From a checkpoint of a small mixture-of-experts model trained on Wikipedia: width 512, 8211 steps.
Below are experts of layer 8 (counted from 0) of a mixture-of-experts language model. Rows are named router (the router's row for the expert), up (a neuron's input weights, with its number) and show model dimensions 256-383. Each number is 200 + 40 x the weight over its row's rms, rounded and kept within 0 to 999.
After each expert's rows: a language model's description of what the expert responds to. This comes from a sample of Wikipedia text that the model never trained on.

# expert 31
router,185,237,60,184,163,189,255,179,180,220,233,161,205,209,241,197,165,203,256,260,166,196,164,158,227,211,232,100,212,249,212,176,229,219,191,191,233,201,167,249,228,188,195,277,200,245,165,190,187,212,209,228,206,220,211,219,247,195,203,203,172,254,210,213,234,232,203,232,209,166,210,211,182,152,180,147,253,257,174,160,192,228,160,219,272,204,165,225,261,229,189,241,161,190,203,204,179,311,165,181,251,156,199,185,188,165,150,183,182,109,161,203,223,202,280,270,201,208,126,169,131,286,125,226,192,119,200,167
up0,134,200,205,200,189,178,143,137,230,139,272,194,130,145,213,188,215,202,257,217,179,171,227,148,188,136,232,190,222,117,230,221,201,162,194,208,120,250,241,195,129,263,283,223,203,239,264,180,194,248,221,194,216,194,156,211,171,168,314,164,225,187,180,215,164,196,232,286,211,160,149,172,209,177,194,173,220,251,198,138,200,257,216,216,176,274,252,223,228,156,183,181,125,187,201,254,140,173,247,122,231,190,195,220,161,234,169,167,136,196,193,234,189,196,235,126,174,143,146,182,114,277,181,262,257,186,232,203
up1,146,260,219,186,165,272,126,246,147,128,280,212,156,178,148,191,194,210,124,233,180,118,152,137,239,254,243,205,123,224,185,201,175,183,214,279,217,188,279,206,267,189,156,197,182,169,182,221,248,178,196,232,142,200,146,191,233,144,190,178,198,169,232,214,205,188,261,211,176,125,246,282,179,210,165,173,282,212,120,154,224,149,177,208,186,228,163,246,218,264,207,147,243,257,172,156,241,174,172,249,164,182,189,170,231,167,193,215,174,239,219,182,234,243,187,199,162,144,221,248,188,205,201,252,216,191,199,116
up2,241,207,200,137,183,229,135,240,121,178,202,232,147,218,184,231,311,238,181,224,177,193,192,229,253,162,198,154,170,191,230,174,202,198,240,140,234,246,204,307,213,208,189,207,204,240,239,170,253,153,193,169,166,164,182,211,239,129,204,168,235,195,224,171,195,260,217,147,202,218,314,211,178,237,139,132,231,225,169,137,169,162,214,220,157,183,226,299,207,157,274,196,237,291,268,126,211,188,199,260,264,168,168,140,233,172,192,116,225,220,201,165,231,211,193,167,209,190,209,222,133,175,214,209,267,161,227,127
up3,169,202,192,193,201,144,178,191,222,165,196,192,160,215,196,195,229,205,253,185,156,207,206,131,192,172,224,165,196,118,231,128,210,175,204,169,240,260,129,197,208,190,304,207,188,205,175,243,180,270,177,297,189,161,206,233,177,167,170,242,204,164,123,196,255,201,236,243,201,136,213,152,178,228,217,211,215,249,195,66,230,183,194,130,169,174,223,235,186,288,107,182,181,205,251,256,163,197,199,174,183,199,206,128,215,203,181,199,138,190,170,186,210,119,181,114,240,251,93,206,215,241,215,215,178,149,199,191
up4,154,264,199,211,263,216,184,181,191,193,255,160,113,250,159,198,205,204,172,205,223,229,203,204,234,232,125,197,211,262,218,185,217,165,202,287,130,201,178,255,257,215,191,206,149,198,130,166,270,216,155,178,238,161,246,195,182,170,158,213,158,240,217,267,211,136,202,206,233,268,176,201,139,124,254,143,181,221,189,211,199,246,249,295,199,166,147,187,217,288,180,277,181,184,137,201,202,246,163,224,221,228,216,124,237,185,188,226,258,199,163,139,151,244,202,220,151,195,214,201,213,195,231,182,203,194,186,206
up5,210,203,179,228,160,220,261,186,229,209,191,255,289,222,228,214,257,144,240,182,136,242,218,168,192,201,164,206,160,213,240,197,243,202,168,212,147,193,296,339,298,210,187,175,182,207,143,173,211,174,209,137,166,183,171,250,226,169,220,201,195,151,260,182,218,183,158,246,191,178,175,205,115,244,169,182,215,227,208,238,226,242,238,172,158,259,170,225,163,217,211,179,187,277,133,179,154,238,250,209,204,153,223,184,150,208,109,245,230,195,221,160,177,248,189,188,169,193,167,157,246,287,266,195,189,163,210,184
up6,232,176,209,164,198,189,135,129,169,186,117,202,191,265,157,172,190,158,60,304,254,188,206,238,178,219,192,175,178,208,163,161,214,305,236,195,215,197,207,232,199,193,210,144,233,198,222,217,195,196,138,244,171,175,299,250,211,136,213,169,186,103,167,208,238,219,177,148,193,194,216,210,219,180,209,188,226,216,203,172,178,189,216,215,267,230,209,303,220,218,236,130,192,234,216,202,178,203,234,208,163,154,165,249,205,209,194,195,284,213,199,194,161,210,241,178,212,170,222,130,234,247,196,222,186,173,248,221
up7,188,270,150,160,172,132,234,177,189,203,207,218,211,232,225,242,193,215,219,169,152,126,218,199,137,169,219,206,163,201,262,189,210,168,199,204,190,151,211,244,183,175,158,202,213,106,190,202,231,174,177,164,190,177,198,217,242,200,206,203,100,140,231,237,267,215,203,120,195,235,203,219,170,144,206,154,246,153,199,159,202,158,156,166,199,162,179,223,223,167,244,253,191,209,166,142,134,190,155,136,211,175,141,174,184,234,135,117,292,193,248,199,267,132,181,213,306,256,144,264,162,222,240,148,178,298,200,206
It responds to: Months and time prepositions. Month names and in or of before years, as in summer of 1947, plus pipe separators in numeric results tables.

# expert 28
router,182,269,206,155,193,196,205,196,225,194,203,272,195,204,212,237,185,171,177,163,182,229,209,204,42,252,167,282,210,203,143,200,197,195,250,230,134,261,201,202,204,233,208,145,178,193,206,209,139,218,179,150,233,126,240,193,183,164,260,236,181,232,227,227,182,255,239,155,305,149,180,189,98,206,200,209,186,157,217,125,204,166,248,255,235,248,193,198,199,188,153,225,203,174,212,170,213,193,192,181,120,292,204,258,227,179,247,171,125,157,230,208,132,129,257,237,165,220,150,313,232,201,184,172,173,164,211,172
up0,164,159,241,209,227,258,222,217,203,137,126,204,188,258,142,96,202,242,201,198,219,223,129,204,202,207,185,176,227,169,236,208,248,245,232,188,232,176,224,146,158,135,186,161,231,275,157,217,228,232,170,219,213,169,223,214,198,183,153,189,213,208,170,223,195,176,187,263,261,315,230,245,339,191,237,275,184,219,203,213,211,272,176,185,118,311,155,232,234,186,178,239,192,207,224,176,200,173,183,260,137,178,216,191,239,250,121,125,231,222,241,138,184,165,205,269,231,191,181,209,211,242,175,223,273,207,193,133
up1,196,151,178,193,207,129,150,145,213,275,186,230,198,183,203,229,234,179,195,194,220,142,179,214,257,168,230,183,230,209,281,174,236,206,60,164,197,237,212,172,174,203,188,153,229,239,175,193,255,198,206,227,191,303,156,210,174,200,199,201,256,242,159,144,298,204,189,258,138,191,147,206,230,245,260,200,181,172,248,180,289,155,282,140,129,195,187,311,241,181,222,169,169,195,234,191,251,196,153,202,210,52,211,218,222,253,159,188,252,219,231,174,261,271,246,214,178,255,191,150,239,269,160,196,216,219,242,278
up2,178,139,209,227,131,243,198,269,225,177,195,148,171,220,242,217,186,206,158,180,175,180,204,201,226,149,167,186,112,251,152,187,212,168,147,209,205,148,174,234,178,151,217,269,225,202,196,224,218,187,255,230,157,217,177,210,269,222,148,207,245,154,184,232,246,189,226,207,189,172,239,200,233,220,163,273,175,204,191,208,200,206,206,169,182,153,203,298,289,176,176,218,207,161,228,182,232,207,184,203,213,137,187,182,223,192,180,207,168,180,188,164,142,177,174,191,157,226,224,234,231,242,205,256,225,204,215,216
up3,112,207,119,206,205,227,179,185,254,217,203,224,201,282,204,198,229,219,188,166,226,186,249,142,191,221,229,197,250,249,179,233,189,243,212,245,324,222,211,265,107,214,189,212,197,179,214,194,186,115,223,178,213,223,163,149,309,192,178,179,217,182,239,168,156,297,191,212,216,159,226,193,194,253,226,220,172,156,271,192,134,176,220,197,197,210,275,299,187,211,205,246,213,156,228,301,252,198,210,187,202,239,210,190,178,243,151,166,242,162,206,165,204,184,157,191,191,201,211,173,136,163,235,168,131,200,190,215
up4,157,138,210,226,137,247,169,155,211,183,148,275,184,224,226,193,188,131,266,153,163,201,230,208,180,131,233,152,205,197,212,200,246,192,226,277,232,171,172,214,248,220,200,240,232,183,152,176,276,237,236,206,191,226,185,180,136,227,178,216,165,214,282,122,271,215,237,231,215,168,143,151,165,219,205,189,121,222,137,181,252,235,111,267,246,236,157,282,217,193,184,229,110,212,227,199,207,209,147,182,124,222,267,118,215,231,163,181,207,226,206,199,234,249,199,167,220,182,210,211,216,284,268,198,206,254,228,224
up5,253,188,189,169,170,193,241,188,223,201,186,206,183,216,217,181,236,230,226,224,220,130,225,228,190,194,267,171,191,243,193,156,190,238,229,253,171,209,230,189,216,187,163,252,188,204,146,204,222,198,216,184,226,152,214,266,221,209,175,239,256,197,137,232,180,168,185,226,198,202,222,127,115,179,201,110,155,230,205,142,200,219,286,204,218,219,274,256,224,199,169,134,201,198,243,191,211,218,188,221,157,213,269,232,208,272,142,219,238,311,322,106,146,216,266,173,203,85,186,244,153,243,216,169,160,189,192,192
up6,177,215,255,171,167,161,152,118,241,217,210,179,196,204,181,247,160,164,213,153,114,245,175,140,170,185,262,175,194,195,145,187,218,196,186,281,263,192,236,187,224,248,208,183,306,206,172,157,195,240,208,214,145,224,226,154,183,152,197,229,180,138,219,134,278,126,218,130,225,170,153,170,303,159,251,236,148,228,210,217,204,260,137,196,168,230,149,191,216,155,139,132,203,204,195,182,229,208,195,185,233,172,120,177,121,304,181,187,237,197,213,341,219,183,201,212,143,222,198,262,211,170,238,146,172,274,229,102
up7,208,208,179,209,216,198,184,229,171,177,249,223,147,211,142,196,215,173,264,174,197,125,186,261,199,268,191,173,203,164,238,181,258,181,199,216,214,183,203,143,179,172,188,196,208,194,221,208,170,229,221,233,251,276,147,183,155,242,147,196,163,170,221,196,190,179,152,216,82,292,235,140,261,204,156,177,204,235,168,246,195,199,217,202,200,152,160,329,199,210,160,202,163,140,155,211,89,233,225,220,249,98,199,223,212,185,161,167,258,203,172,188,184,199,340,155,160,215,153,198,198,179,196,207,175,207,208,197
It responds to: Abstract noun stems. Content nouns and word stems in prose, such as success, interest, relationship, trans-act-ional, album, venture, usually before of or punctuation.

# expert 16
router,240,200,176,134,195,182,187,134,198,177,155,195,201,297,229,300,275,132,245,233,188,227,183,232,179,176,231,180,192,199,159,219,220,167,224,198,185,191,171,226,162,164,171,157,249,175,171,237,156,199,220,187,177,240,152,179,176,258,272,248,244,212,198,198,189,132,101,227,211,190,155,259,183,202,168,217,213,203,244,217,154,177,303,208,215,219,277,224,257,224,140,222,230,211,202,270,148,181,196,181,141,196,217,141,120,191,213,204,159,189,193,108,166,163,163,195,175,201,233,239,194,208,189,207,153,167,178,168
up0,191,156,169,282,204,225,200,187,194,175,219,168,161,147,256,228,143,218,192,188,236,174,110,188,193,209,143,197,254,208,235,195,212,228,190,166,215,217,236,222,216,251,179,219,256,250,156,158,165,227,199,220,183,279,270,264,196,261,224,284,159,142,202,165,153,191,266,242,199,223,222,158,113,162,131,175,235,183,261,155,210,195,213,254,195,195,216,178,171,178,175,201,157,135,212,184,172,234,189,229,210,191,195,205,260,238,210,214,177,196,185,227,176,229,160,241,180,262,180,276,269,221,157,127,228,152,160,262
up1,139,256,195,140,133,204,232,221,190,197,147,228,143,227,170,192,219,172,229,225,211,237,202,254,245,196,141,197,184,182,240,148,185,201,110,194,250,164,189,185,217,206,224,191,168,247,210,226,226,135,179,246,272,225,222,196,187,193,219,167,179,185,227,236,190,193,229,154,212,167,227,197,183,208,151,147,146,232,167,259,227,164,207,231,169,242,226,193,239,191,193,239,143,244,281,163,206,212,166,254,242,263,244,145,184,232,125,186,156,219,156,231,139,179,241,226,206,223,219,215,180,286,198,233,174,86,245,197
up2,190,223,230,148,182,205,160,181,228,244,225,201,156,214,183,203,138,221,173,163,100,197,143,175,163,195,255,111,180,166,176,216,264,190,176,239,250,216,291,183,197,258,202,119,156,231,197,217,264,288,157,198,166,219,272,218,199,192,134,225,203,223,202,226,263,176,243,213,125,160,314,213,241,194,191,164,150,204,238,150,252,224,198,129,166,195,184,168,189,192,208,171,116,197,215,202,186,231,210,205,246,137,218,246,296,206,164,226,182,210,201,236,189,177,161,209,168,185,124,221,201,279,188,174,223,226,227,172
up3,135,208,174,203,233,126,171,214,185,209,171,171,242,212,211,244,238,206,224,243,141,233,137,203,255,180,166,181,158,206,59,249,206,223,143,164,165,182,177,265,180,189,197,217,197,120,201,196,165,224,174,206,167,176,149,220,87,158,196,182,206,214,252,124,303,222,157,218,235,180,171,159,151,141,180,243,217,143,235,200,212,172,222,181,191,248,219,90,226,156,278,180,198,150,183,237,173,240,192,156,171,179,256,182,200,200,168,203,277,211,147,124,207,156,269,164,242,152,218,199,134,190,145,300,181,183,240,144
up4,220,228,231,185,84,141,205,262,182,222,269,185,161,152,157,289,184,183,215,246,216,190,281,274,211,248,226,236,114,201,180,121,247,177,194,169,182,250,112,213,167,207,148,211,251,243,160,166,173,183,195,159,189,218,202,211,206,211,133,144,137,191,311,196,196,123,266,169,198,177,259,165,186,192,242,136,242,196,200,213,224,162,218,240,252,107,185,170,182,175,214,198,183,217,125,171,148,178,166,225,292,231,249,204,165,227,240,251,220,177,177,224,187,215,263,186,207,249,232,180,192,202,185,167,215,176,196,200
up5,171,193,230,191,193,227,149,140,237,209,112,219,184,240,180,210,236,249,166,215,210,180,217,168,183,148,138,122,189,237,236,167,195,242,105,93,227,188,224,281,239,143,121,206,221,223,178,216,195,177,186,134,168,186,241,204,161,165,233,236,181,218,186,149,259,224,210,204,209,184,226,187,173,209,144,236,301,240,190,149,200,271,200,125,161,132,259,214,191,249,224,181,204,192,233,172,194,240,216,182,225,224,255,133,219,218,226,184,214,202,149,237,206,175,198,123,293,191,135,210,232,216,216,227,180,132,213,203
up6,205,208,147,222,237,218,225,249,230,276,215,186,234,274,193,243,160,219,214,171,181,195,222,193,175,178,147,248,204,146,214,170,259,247,214,238,218,251,194,247,307,241,210,162,134,246,190,248,243,259,216,170,302,175,232,223,209,198,173,219,225,165,220,203,210,161,233,163,240,198,223,188,194,133,140,243,253,249,198,158,209,212,180,242,226,159,149,231,201,136,242,198,130,183,151,182,254,206,168,216,281,231,187,219,261,133,240,198,283,223,241,207,177,166,191,175,189,175,109,267,243,188,211,240,277,202,241,192
up7,176,127,265,228,196,212,203,181,201,110,154,201,196,194,186,180,232,143,190,268,267,187,186,174,172,122,263,190,136,163,211,261,221,230,202,239,155,135,169,207,174,278,246,242,204,183,210,182,204,245,228,246,127,230,243,244,185,103,182,179,237,219,214,131,170,239,172,196,230,216,240,154,209,177,236,266,182,261,262,281,218,212,174,191,189,225,226,215,183,177,236,136,138,235,158,232,164,157,161,193,247,243,183,223,207,233,236,183,259,184,259,193,179,199,205,178,237,178,192,182,154,197,253,224,128,122,230,247
It responds to: Sports table headers. Column headers and cells in sports tables and league text, such as Team, Goals, Apps, League, Cup, plus year digits.

# expert 20
router,202,182,249,276,182,175,175,201,178,174,169,208,170,203,231,158,247,260,228,158,132,156,292,195,173,231,190,256,178,181,138,199,201,226,183,182,219,185,184,220,210,188,214,181,204,195,173,203,51,154,96,140,189,261,204,178,161,179,170,247,178,319,222,149,121,234,261,219,298,99,186,175,154,213,139,169,223,186,205,161,234,217,172,132,177,138,224,154,183,228,206,167,203,198,236,187,177,187,164,277,232,226,199,200,203,192,167,205,210,213,262,236,183,193,201,184,157,164,164,261,136,208,187,266,204,301,213,192
up0,220,336,109,234,194,256,186,221,204,181,134,243,184,267,192,211,215,162,216,180,148,207,75,193,235,153,286,189,249,174,150,210,257,219,230,230,218,165,177,151,194,171,220,132,199,152,159,193,237,244,233,198,134,215,219,176,156,176,225,194,186,118,242,249,248,201,148,110,204,324,212,69,173,188,98,243,169,235,252,226,173,105,227,155,201,158,176,256,151,313,190,179,158,182,168,200,219,231,241,115,177,242,218,245,243,158,233,211,185,241,189,239,195,189,211,197,209,244,222,178,222,220,220,201,146,187,207,200
up1,204,241,215,210,175,219,176,104,172,194,295,140,194,178,246,253,242,193,155,194,234,248,196,192,254,261,241,199,181,173,180,237,254,207,229,210,280,199,257,179,225,239,144,146,259,159,179,199,210,221,173,269,194,218,237,218,247,248,256,279,161,170,162,237,201,291,172,97,206,167,147,92,214,149,196,166,167,198,201,268,222,160,263,224,114,163,235,139,168,196,181,138,168,207,199,227,254,165,186,210,210,159,253,198,249,172,226,178,224,192,171,167,91,158,198,270,250,187,143,189,192,221,184,187,167,255,154,194
up2,306,211,150,221,217,124,180,231,136,220,140,205,159,192,159,216,230,199,237,246,222,180,183,205,221,181,220,191,212,187,135,267,283,205,202,190,218,240,179,220,184,179,141,199,197,174,195,261,236,117,177,167,237,254,127,298,221,232,121,215,208,198,156,180,168,205,187,305,219,243,205,262,158,201,191,137,198,262,184,143,163,197,259,224,225,209,217,197,202,252,305,203,197,101,224,204,253,172,252,123,186,184,238,212,163,188,196,181,215,243,138,154,192,161,189,172,212,268,252,222,241,209,201,237,290,158,260,197
up3,233,228,214,197,196,170,197,235,106,180,172,198,231,191,194,148,168,176,236,174,147,239,161,265,209,143,237,163,214,210,221,185,187,287,248,226,214,192,225,180,223,252,214,203,244,200,181,151,219,210,218,151,162,208,210,275,184,175,227,211,164,151,107,184,213,182,105,210,218,167,192,212,170,169,214,138,140,205,178,208,162,213,174,162,132,205,218,214,159,134,266,223,243,247,225,206,175,243,250,216,273,143,241,266,213,198,192,165,240,298,198,278,133,165,201,175,246,231,148,190,269,210,247,166,181,157,227,199
up4,235,195,229,205,173,223,223,202,189,219,168,192,209,247,137,228,170,170,83,179,250,227,216,222,184,121,192,210,256,189,219,228,248,165,274,192,150,177,188,260,231,219,209,208,209,191,184,242,183,172,208,135,213,279,244,169,268,214,222,239,138,135,172,164,217,174,189,192,207,214,250,112,287,210,225,208,238,162,197,178,262,232,240,180,231,229,169,195,234,153,257,155,122,191,190,170,229,195,132,224,264,157,190,175,205,250,209,223,201,109,222,203,124,188,271,260,181,223,211,244,199,184,174,204,201,179,168,135
up5,243,212,126,208,213,149,185,161,194,228,175,175,266,188,183,245,183,141,172,201,193,199,169,196,159,182,209,222,227,270,202,226,180,171,174,256,156,216,193,197,148,151,131,260,220,202,182,222,279,251,249,156,171,152,255,201,138,202,225,190,225,191,200,211,246,135,213,170,115,260,186,253,189,170,205,218,240,230,199,181,150,197,180,225,213,135,142,200,215,204,193,147,203,205,232,155,201,203,250,110,204,184,203,195,251,178,265,234,344,138,191,176,200,239,215,168,217,155,249,200,188,171,169,179,147,160,195,222
up6,120,200,272,175,203,221,236,130,173,185,116,223,200,253,172,140,224,236,169,202,175,173,89,221,200,220,179,171,211,239,220,256,211,212,172,203,305,262,216,177,231,226,170,206,258,191,61,185,195,240,188,222,198,162,200,209,222,176,195,224,249,246,133,203,191,231,152,236,207,224,196,199,253,144,292,178,171,281,218,216,184,154,170,244,131,226,198,261,172,185,200,221,278,253,142,206,238,168,172,160,171,199,113,231,181,188,201,190,150,193,153,140,219,176,177,229,171,156,151,212,218,203,218,233,233,207,200,168
up7,208,218,235,240,183,221,219,301,158,226,196,254,246,213,168,125,136,166,265,269,186,173,197,167,215,182,186,173,140,163,158,166,203,178,251,186,152,256,228,220,233,200,227,217,241,161,169,243,194,161,113,223,186,178,216,239,223,182,197,211,242,211,168,211,191,128,160,169,251,220,181,116,271,165,202,189,247,204,311,206,183,213,228,141,115,189,214,163,300,211,206,106,155,189,118,207,168,202,215,184,220,199,201,165,212,263,200,230,207,237,163,283,196,186,178,118,196,142,239,168,221,189,216,194,223,211,243,144
It responds to: Clause connectors and pronouns. Commas, and, to, but, which, who and subject pronouns such as he, she, they that start or link clauses in running prose.

# expert 15
router,241,264,169,178,198,175,228,182,192,230,122,171,223,215,189,89,201,187,223,154,203,208,216,174,219,256,179,205,148,200,243,179,188,251,188,209,197,146,198,233,220,186,187,177,157,210,283,164,247,243,158,206,172,66,238,185,196,233,143,183,208,141,136,187,290,165,163,244,278,165,192,164,195,259,221,214,272,127,223,169,188,203,216,101,194,90,242,156,219,199,249,178,140,232,232,192,209,165,200,219,259,228,243,166,149,174,159,183,224,170,191,207,188,209,138,222,215,167,181,235,254,192,167,229,196,168,197,200
up0,178,181,232,246,228,172,216,225,259,180,253,222,179,217,187,197,261,200,170,208,199,181,276,191,159,226,168,212,78,159,245,191,145,196,238,256,166,205,284,175,234,218,230,145,175,244,154,175,258,173,116,156,244,173,236,180,206,169,253,120,205,161,182,190,220,148,217,243,223,208,214,309,208,196,148,164,175,150,169,193,137,223,192,219,189,206,204,164,200,188,287,159,187,202,125,168,128,229,196,257,193,196,154,182,253,187,216,243,155,152,163,139,169,262,223,215,246,212,252,165,234,56,210,242,296,158,197,170
up1,189,140,205,169,194,218,221,211,189,209,220,227,199,275,204,157,205,164,192,237,172,163,183,195,255,226,279,156,173,196,191,180,151,233,217,185,115,145,228,215,237,233,187,164,233,175,117,137,193,231,157,201,179,215,136,225,248,237,208,175,187,101,249,184,213,255,139,141,110,222,215,291,132,175,148,303,195,198,128,266,188,207,253,225,199,183,194,198,174,176,264,170,302,251,164,163,200,167,147,211,141,288,185,257,289,232,190,215,188,204,239,210,168,142,187,179,198,186,176,160,221,141,210,245,222,262,236,218
up2,252,156,167,228,145,217,220,305,223,191,170,163,248,229,182,208,191,151,199,168,214,220,172,164,220,263,146,118,225,161,136,161,267,217,215,180,173,194,249,148,159,268,185,199,235,275,178,201,218,140,195,165,205,199,220,171,205,222,174,212,210,181,240,136,155,185,199,226,215,210,204,225,166,224,174,134,156,175,240,209,183,156,235,211,111,214,142,211,212,218,236,165,166,154,174,158,232,200,183,143,187,244,220,219,230,258,142,206,238,227,174,214,204,164,164,216,201,221,162,180,164,207,179,227,200,229,199,210
up3,174,205,219,229,138,114,208,227,191,289,204,190,190,194,175,220,256,268,189,322,298,209,192,188,164,188,200,165,126,202,202,194,200,109,163,176,143,178,212,221,222,193,257,184,157,221,231,188,212,173,175,231,164,209,242,181,172,164,165,135,187,162,183,163,195,142,159,210,175,198,162,268,209,182,227,228,211,268,221,175,205,190,240,240,90,227,193,193,247,248,193,239,199,188,136,235,248,153,272,201,240,194,302,204,233,243,156,188,235,227,173,235,235,123,180,264,198,102,154,242,221,229,218,187,245,233,222,98
up4,197,197,200,165,212,208,151,180,278,198,181,180,240,155,218,132,210,283,223,184,191,204,93,174,193,129,203,176,110,264,247,249,219,184,191,218,244,180,191,152,164,156,209,212,229,228,176,203,251,279,153,227,173,257,156,156,154,190,256,263,204,228,186,246,211,228,185,262,213,195,177,147,181,231,171,226,263,168,224,180,207,141,213,137,217,152,186,150,213,209,177,246,260,238,177,212,285,177,176,204,188,124,125,261,237,247,202,163,217,204,265,255,198,167,257,173,197,220,187,275,182,189,187,185,191,305,212,186
up5,167,256,141,151,228,178,239,214,253,146,191,176,244,200,180,164,173,220,106,179,173,213,152,193,261,221,224,168,215,104,226,170,208,211,253,228,159,179,204,206,174,227,221,188,220,163,184,195,235,192,174,151,168,216,180,215,216,184,224,227,166,173,135,149,214,125,140,174,79,241,230,196,236,133,160,188,167,206,181,180,253,205,208,203,213,157,189,151,150,93,229,233,254,199,204,180,231,253,347,292,201,155,191,194,191,197,218,197,217,228,226,247,203,182,225,150,215,193,215,146,210,232,171,191,161,206,173,167
up6,240,189,202,124,111,126,266,124,154,219,152,268,259,179,173,207,147,206,157,190,201,168,167,196,246,145,168,212,271,169,188,174,246,215,230,159,218,204,217,197,131,108,147,224,184,172,132,218,146,192,184,164,171,200,109,191,164,196,156,214,138,175,187,223,242,210,147,198,150,187,214,194,198,182,155,188,187,177,245,232,215,216,201,279,246,234,169,176,155,194,154,184,225,199,245,190,245,194,241,171,198,171,266,177,213,263,118,135,294,196,175,169,181,165,304,209,147,239,159,165,205,199,211,250,224,240,212,173
up7,126,332,152,111,145,216,175,153,241,195,183,201,145,206,220,235,192,243,312,220,175,227,291,126,220,216,260,175,225,198,200,208,104,157,201,101,231,223,195,141,98,265,256,204,228,198,148,236,243,198,162,191,149,235,135,182,183,199,191,187,242,208,164,202,226,175,210,201,199,165,212,261,80,190,221,187,190,200,253,252,147,143,233,221,185,126,256,181,162,221,217,212,228,209,175,153,170,166,284,137,229,211,161,195,160,210,229,230,211,146,155,140,210,170,198,154,257,232,118,267,163,207,228,242,198,143,203,181
It responds to: Determiners before nouns. Articles, possessives and adjectives opening a noun phrase, such as the, his, their, its, original, usually before nouns like album or film.

# expert 19
router,207,227,192,169,166,182,190,185,192,202,164,206,205,172,198,248,130,220,174,210,149,192,265,175,229,158,210,256,213,198,170,172,156,163,188,232,175,242,180,222,168,263,234,241,196,261,155,221,242,275,213,216,157,212,190,181,255,175,206,242,174,216,217,233,190,224,194,160,94,109,198,244,133,142,215,176,230,225,189,224,177,192,170,163,150,171,162,176,183,139,124,161,166,221,195,171,244,228,196,172,132,201,213,175,247,168,241,209,225,187,206,210,234,219,221,186,257,187,224,244,221,228,144,210,183,229,218,218
up0,215,196,211,207,264,255,224,214,245,190,54,217,206,230,165,219,172,255,185,222,132,204,139,178,196,177,135,213,196,164,131,261,94,197,160,141,166,204,212,214,198,232,210,206,218,193,188,138,194,218,228,169,259,315,264,177,175,151,244,196,228,264,207,107,182,172,227,119,226,184,227,160,224,194,200,163,162,282,285,228,148,236,212,188,187,185,259,277,155,209,179,222,144,152,166,178,195,151,159,222,143,202,191,218,204,182,226,148,258,254,258,208,199,214,124,128,201,189,190,245,191,185,216,238,238,200,211,196
up1,235,162,180,220,143,195,247,172,199,161,281,221,225,217,209,200,226,259,212,201,213,263,204,207,161,219,238,178,206,217,171,216,116,237,166,196,182,165,240,177,188,255,222,202,219,203,259,184,174,183,184,231,197,212,289,211,147,251,244,145,301,171,231,220,180,192,219,206,233,167,193,173,184,124,215,190,176,227,227,291,143,177,330,238,182,227,286,142,192,143,157,196,199,166,205,224,174,186,282,153,228,198,224,169,269,162,274,209,234,253,152,141,211,227,226,198,189,230,189,188,164,137,155,158,227,200,246,171
up2,184,219,246,193,189,188,195,216,259,138,199,175,179,154,165,162,210,221,209,168,239,261,271,200,185,151,225,170,176,165,237,216,204,223,238,224,227,124,219,193,239,158,193,146,249,278,211,214,301,192,208,183,162,222,233,216,196,238,204,276,188,248,200,159,196,208,200,218,209,258,262,226,282,182,179,218,213,250,171,173,224,205,263,225,144,117,128,251,275,142,225,186,128,136,209,257,227,227,233,182,236,162,268,222,232,265,197,211,176,248,191,202,166,197,202,141,167,158,165,120,147,225,202,224,203,186,232,147
up3,206,181,185,197,248,243,169,245,190,168,208,244,191,258,192,202,207,176,169,121,171,200,161,171,207,223,123,189,283,95,186,170,229,170,223,200,173,167,160,241,238,209,154,188,220,147,266,178,123,215,173,165,190,209,133,275,96,265,202,202,125,188,176,167,188,139,137,239,216,250,219,163,192,143,184,156,168,160,212,179,177,175,213,204,174,169,260,202,243,147,254,210,215,212,223,284,277,142,130,256,207,181,223,230,152,202,196,203,264,106,171,192,153,258,189,208,169,168,206,273,158,171,138,180,186,256,208,188
up4,187,166,189,241,182,162,229,208,163,167,212,227,147,184,212,244,150,209,212,163,208,93,173,204,243,250,248,179,218,116,230,112,184,165,182,202,249,156,172,252,256,189,145,182,204,258,145,176,175,195,246,143,186,208,198,101,158,231,184,171,197,194,208,197,308,281,192,193,202,217,219,216,221,210,146,248,139,210,263,172,166,192,261,170,199,162,195,236,140,245,203,183,165,215,199,171,227,216,176,211,143,218,192,223,198,148,185,178,248,226,159,253,177,194,246,152,173,179,198,239,249,243,205,224,224,241,264,200
up5,213,110,252,192,211,194,85,170,200,119,153,169,199,205,187,141,204,245,96,257,206,234,241,193,251,196,215,148,201,178,196,144,193,281,193,187,163,150,210,170,144,180,216,246,233,271,204,231,175,200,216,209,173,240,213,243,192,217,235,201,204,223,228,180,209,125,183,213,236,163,209,189,219,169,181,191,202,253,269,241,197,205,230,218,265,233,276,218,203,152,268,157,129,233,209,171,223,280,261,280,157,245,255,218,211,170,132,177,229,236,225,136,215,215,262,169,151,184,227,254,193,214,134,130,231,202,237,189
up6,147,222,229,194,236,186,165,260,227,177,198,229,232,174,179,169,175,224,158,107,184,219,73,269,237,215,259,169,127,199,238,184,216,178,210,201,157,232,219,174,149,215,321,166,237,226,208,169,212,332,206,265,199,203,175,199,157,171,234,298,221,248,185,219,318,146,112,148,168,229,237,216,225,154,203,198,186,202,286,260,156,229,209,166,156,222,168,240,226,168,176,261,195,167,188,163,225,246,150,187,188,136,212,234,187,252,121,150,255,195,300,183,199,206,229,223,186,185,159,310,200,207,218,162,213,257,280,142
up7,232,151,170,234,173,191,186,240,147,187,213,156,155,203,155,209,223,232,105,186,272,143,199,285,210,203,250,196,198,230,174,240,225,224,184,222,225,188,245,213,133,192,168,232,329,191,128,198,158,230,200,233,202,229,217,185,247,225,215,219,220,150,204,198,201,184,199,246,221,274,210,192,237,236,209,218,191,265,149,219,156,147,183,235,166,280,184,183,241,212,206,239,216,173,204,225,148,238,110,174,260,201,153,210,223,242,240,255,218,157,222,213,169,203,219,260,306,251,212,186,210,140,226,127,195,276,221,210
It responds to: Prepositions after verbs. Prepositions and commas linking a verb or noun to its object, such as influenced by, contended with, against, using, including.